config.toml
d_model = 192
n_experts = 256
d_shared_expert = 0
activation = "swiglu"
moe_layers = [0, 1, 2, 3, 4, 5, 6, 7]
router_bias = true
groups_per_token = 4
init_std_router = 0.0178
vocab_size = 17973
tie_embeddings = false
beta2 = 0.95
batch_tokens = [32768, 65536]
seq_len = 2048
train_tokens = 769300000
Below are experts of layer 3 (counted from 0) of a mixture-of-experts language model. Rows are named router (the router's row for the expert) and show model dimensions 0-191. Each number is 128 + 24 x the weight over its row's rms, rounded and kept within 0 to 255. Numbers have three digits each.
After each expert's rows: a language model's description of what the expert responds to. This comes from a sample of Wikipedia text that the model never trained on.

# expert 4
router:157053109101127116144113136147165136105150129140126140129140104137098079122105132149107131113108134166123118137107142128136124121141132128154110086136113117149148124136126110164133150101091097091112137105166117140095156102094134146145116191173111176121136096119124126116121112159116134137098140156120088119161114048103118135110094101139102155143091101132121147108126129143146150121125107176130128107124137155136155160171138106130127137100147131127128125151145083120114097092147093173102129137161076133119137172157144146102129085144123114089168191111145109109095150165114144137
Preposition "in"

# expert 39
router:175134121091134113130140144166147133128145147142109137113136158138095123096160113081073073149127098161137130124119089083122086160089147115104126120118137113137115133087120155109102144177083119146116152114105147148119150110109122120074099103150159091107171079077137097140121127138160078116132140111139128112147120128070142145140113120120127097137141184172152152100090159098132126168102106131144119126140116117125151123140145096133172098150135123117113143093129152155180132130116131128111159127140128079112142104117173148133133094133116089123163148144157133133126131102115145125
Club and team names

# expert 42
router:092112135136138132111094106138145122150157131144146159118119113107133140156147114165110102108056134124150164192122099137114120127117139136167111134112121098133121130127104111131146123134065130092127181153109134170151134127103120130133094127144162149109143082100136121111127129122141092121183160102132110099079091131081152165124131162098115129171134176107127125089147109136127150094149124149167122123137137117149107128157138122155130180101138121113112097084130097131108116110158152131156118119179116132109140189114156179135135130132117127158129107112133138152119095195133111147
Determiners and word starts

# expert 33
router:124130104131126137159126114137123112139144135138151141123167150106075131095109122096117110130165109122110115141093093112089116121091151120169144145172108121126097141126116112127163095161120142103109200124164149127136178153113120132091099140142163145108158165106110106126138155169162156141127144161099105112136123135114096118136077151092109135139134122120144188111115133159165110162110089114149142112104090115127098137162144171140166146079135087153098126146123152112162107150110141135127156093147109159116139157117092107141061146110123105137111139108160124089109110132139121150
Adverbs and modifiers

# expert 48
router:172135109120120143089131140146129123142149113149079153108096122144124116142105133136097124135124099094115133138120133118128122140098169132178091137124097121139117131142128149119155064150078101105131135130129116154155140116086100157162131126154151176107132147084171120118092116140157126138187141076124088137096107078092141144114133146075137143137115182113125139064144130092137147113141084123166139138108145129125124152136130122132138165101138109119096127107136179173129126118098147148114153091154098137115104151174117157182160139141155133131148108117134139138120139179130121122
Word-initial letter fragments

# expert 1
router:112117144102147133117122134138162126084171135125114166094100097089124132147117111123133111087110111131119162157103112056103144128116115130119114153125130097137112099126104150100179086135141119163113134098124137121115189104100142165106041161130141130104159135113178104098147137154139119109137132140136113157095112131124100093139136139105119083125105117112152145065134116140136126123118122104164135144112108128141103174153156128152182135139120119156094136111148178150126150105107092130122108143151144148112146078121158135133145116137102146163144102147146151097131128135091088098
Biography career verbs

# expert 35
router:131090106128152128132152115135155149145169160195133177066114163114105131128081125095088106115145159160124130136137146150113092147102136126117145132110151079122149138082135127136135140167118109118078136109177110119123119145141103142120105117134137103118132102072203100095153128101141111134098135128155119111130122102095163091155122131147090133144082132138131164129124144111132136144129094152154119124142126108158151131163134157148171108122120129150141147119106132089095116083131095135148118133117134170113082153149154163133099085142099136097138143085111140134121125142126166105
Accented letters inside names

# expert 6
router:103107087100097145122146085170108115116134129157107148103139127182133162154115143109148105191069145113128102142122148135082118144130113153114123123158116120153132119084173098160160130157107129132099122125169142118114188117139133098119136128146102093116150129126131118108134117132139137172139159116156112146096111119105115095142104137082075108099065129180133162120149105166137123183142109109138154138122127103139113098103175133131142146120127134101137158124163158103130100129124113097080112099145143139118117111121148141125106150126062102152114136131161153105107140139107105124
Copula and auxiliary verbs

# expert 19
router:157122123113102126157158164151118119144133105137150162110108146107108096109075167105068131144136100125093176109072119099131109127148157116154119114131084118148152140127094128118128104124086104150118177118140153156114132124082105132148126172149137133104148117087157128157123131154155104164147121133155099116078099093107168156130122101117136109111128156135114188086124126112085181106115082143158136134134136142140112112162145121164158094128132111134112132110123116137100114084114121126111149129126093120108162130156147187163109120131122152119111137108151146121095125173153122102
Prefixes and name starts

# expert 59
router:149127095111145122126092081150132119179122158164097159085131080106090112128105135144113162176122107173119116108111164124102129116136166119152122086138138117135139133148113085142121133139108138073118138114159102169113156175175167155079101132130125124115119155116134144106147108130131123128130141102131117154148121118155127157095123162126121118120093131175112189146114170140124115152172119130145155106146108145127141163166150092166157131138140110077147129132128143126153112126127114139137162087131130141117097113114157191107111126146137109099140118124157167125141128154078141085
LaTeX math markup

# expert 8
router:141127094119169121134105109141135132165125190117135148122155098129044123107117122157108156145128104148133110104118134108095153147118178110152094080141142139144158131136138088157112088144070120065117123120147105147105134173155145152088102119148104121110119142114144124139140126124150134121124153122142096162145114125143132135111115153112137126104110129200114190142124160138129117143149080133157136109140091148130150157138118106190130125151153132082138125145127135124160133081132103135139165110129147145110105124126148185106127121145120130106136132108130144113134110161078145077
LaTeX math markup

# expert 14
router:101081096121147111108109078138133084123150116149131138110100101108134109159098137113098115103118098111109126174141133106100125082124115143126069122149150121177088135119156158097131096184149129150130138118135125146126119157126162128120075103164097146111150125097124150088110133131149135101133136106147121105123124113110101089164135161064121135141116108178109102139117126100169168160134102163146168121140128128140137154148131131178160147125158124106098117141135136121151163111141139143152126111150118122113128152114145149166146150109114121126157114116147150147118077127160117044
Name-initial particles

# expert 40
router:143143083151095134130156136127160160112137128152148145148130123129097118158123145144105113121128111127174094150129148084115114161091123124116134128132107106148085138132165114160124122124104121079114126113121116108081146140122138168078117122154142112111164140124120118157094142092148116106169134096095098086084108137126103143130124089110115142147119142134106127118132114113127163140133132149163177074147131173107120127127141119164125140115158130120134083119114147113140142155161126148087178110154131077111148116086111120169140164177092119161201133143144116098089100143105159091
Mid-word name pieces

# expert 61
router:108137101126123168110113112144132113149134140158111158126149122117076156134091125154121120087121085138148146130150121124118128142135127147152092166149078117137124145132145108107128101146067116080111112102129126154143135125122143108120138122140132133110157140079177135133163119122142104130153177127119089139117088135101156166118138133069136105159135164146109144054119099157104146097113077171164152141123154124145103139131126132144125139090128122121094114081164159157161119119110168160123138076148124131114130181145107134146156128139161100154140131080124145135115141176114144096
Mid-word stems in prose

# expert 20
router:166106109126138107114146099143157114176162130135144148114138153142109129162118145141111122142081087102168156150142141116120085157146114119159117139128129120136144126133135140127145125135025116095130169115148157168132149120091111116117137138150154129111144136087134106089091132152157106149151142131124133120091109134120165173085128168097102145161073169137121155130108115150109171096126067113144139145137126125139122103152123122148174121101138105100123145131140091144116114120124148114133149102158159146109095173157166174149180133133129145118157118116118132139121128149162155100
Title words

# expert 56
router:107107127132166145123138137120148128157140131130144158127145105164137126174138131120098118094107118113109105135159145129079125137100146143098145121134124125158111106106162094122103092126103105118123180132169153130113124127141158122110119105137153154110203120092136125142129124138164106113128144108131073121111121154117128104140112168093073132141131140143137147113065151134117138134128115111164139098144134136153108122131102072125133146121142091148121148131093158106120197098096141137115154114133142125114101138131146133121110095199072133131125113126119108140108167198156116055
Saint and St pieces

# expert 28
router:128151134103100126125148130152134132139172119143105150096104165143129168096085134092084103096136130129141121156118108096113147141132160136136122170144145094133122097137131159102139074158091084159121153115117135123109155155110151135108076165133106134106123152114139096123133106101173074123134130101113128109121116078057187122132089143125131086102094177168173138113130127083139122082132123117154138096105111106170104137157116112129155122146112110144097143113106126129106139106124074098110112091135115086119133149120177146116132111125118098118123132126138113142127141131130159113
Sports, money, organizations

# expert 47
router:133115123103124119175095113132134148126162157136127135105117118115099106087105149128091116099136109123131112124174135116108117162128164124139098118173120101154174127117106095120128070123120108074096188124140150134077135174139114121085134111139121148121155155108132152123136138097168120112117144084129136116129103074122124132129080159119117138146105146160108158137132164150130123134171083161162154105159094131132112146119117108164160128119125176129118146099146110095091140080103123154114142115130123106104126177176094157127141140116103093130109128113127121112128082169091156105
Non-Latin script bytes

# expert 9
router:148060121135105078135089135177118140132163145160147157088123160111115117168131158137066147158136099124152112128139091098109144101139108118124096148128088134144154111133111139115121143153098096129103152143111132156102141148123162139148133120103115108112137128098171123145086148119193121123147160162105127122117104137129139138114126104139153141142109108165155142078118152089146179144133111097159140119138121148122165114138148083133158157086141130130112116095148087127134156149151110152098146133122097121118098132112140117098119123125095088147169089117107088118156103191130132119
Section break boundaries

# expert 44
router:124119090095120116137131107140155113116157139153114143141146159151109131105159130119097127125117125177199090098115141064130109167064141118107139129141125171133130144148122107167134158139129104073105136062128101163107150177126127134088095149181116099109129128093093112127109105107149114112098139165168087111150111118129146105129128135061124120110116158128144165128117146105115152162098119133132129133141102146165111147146144127126124111136147094121134080116107156108113113127135102138126136095142122096106134141091172126107135115117069123136131131126148097124116090151107139099
Place and surname endings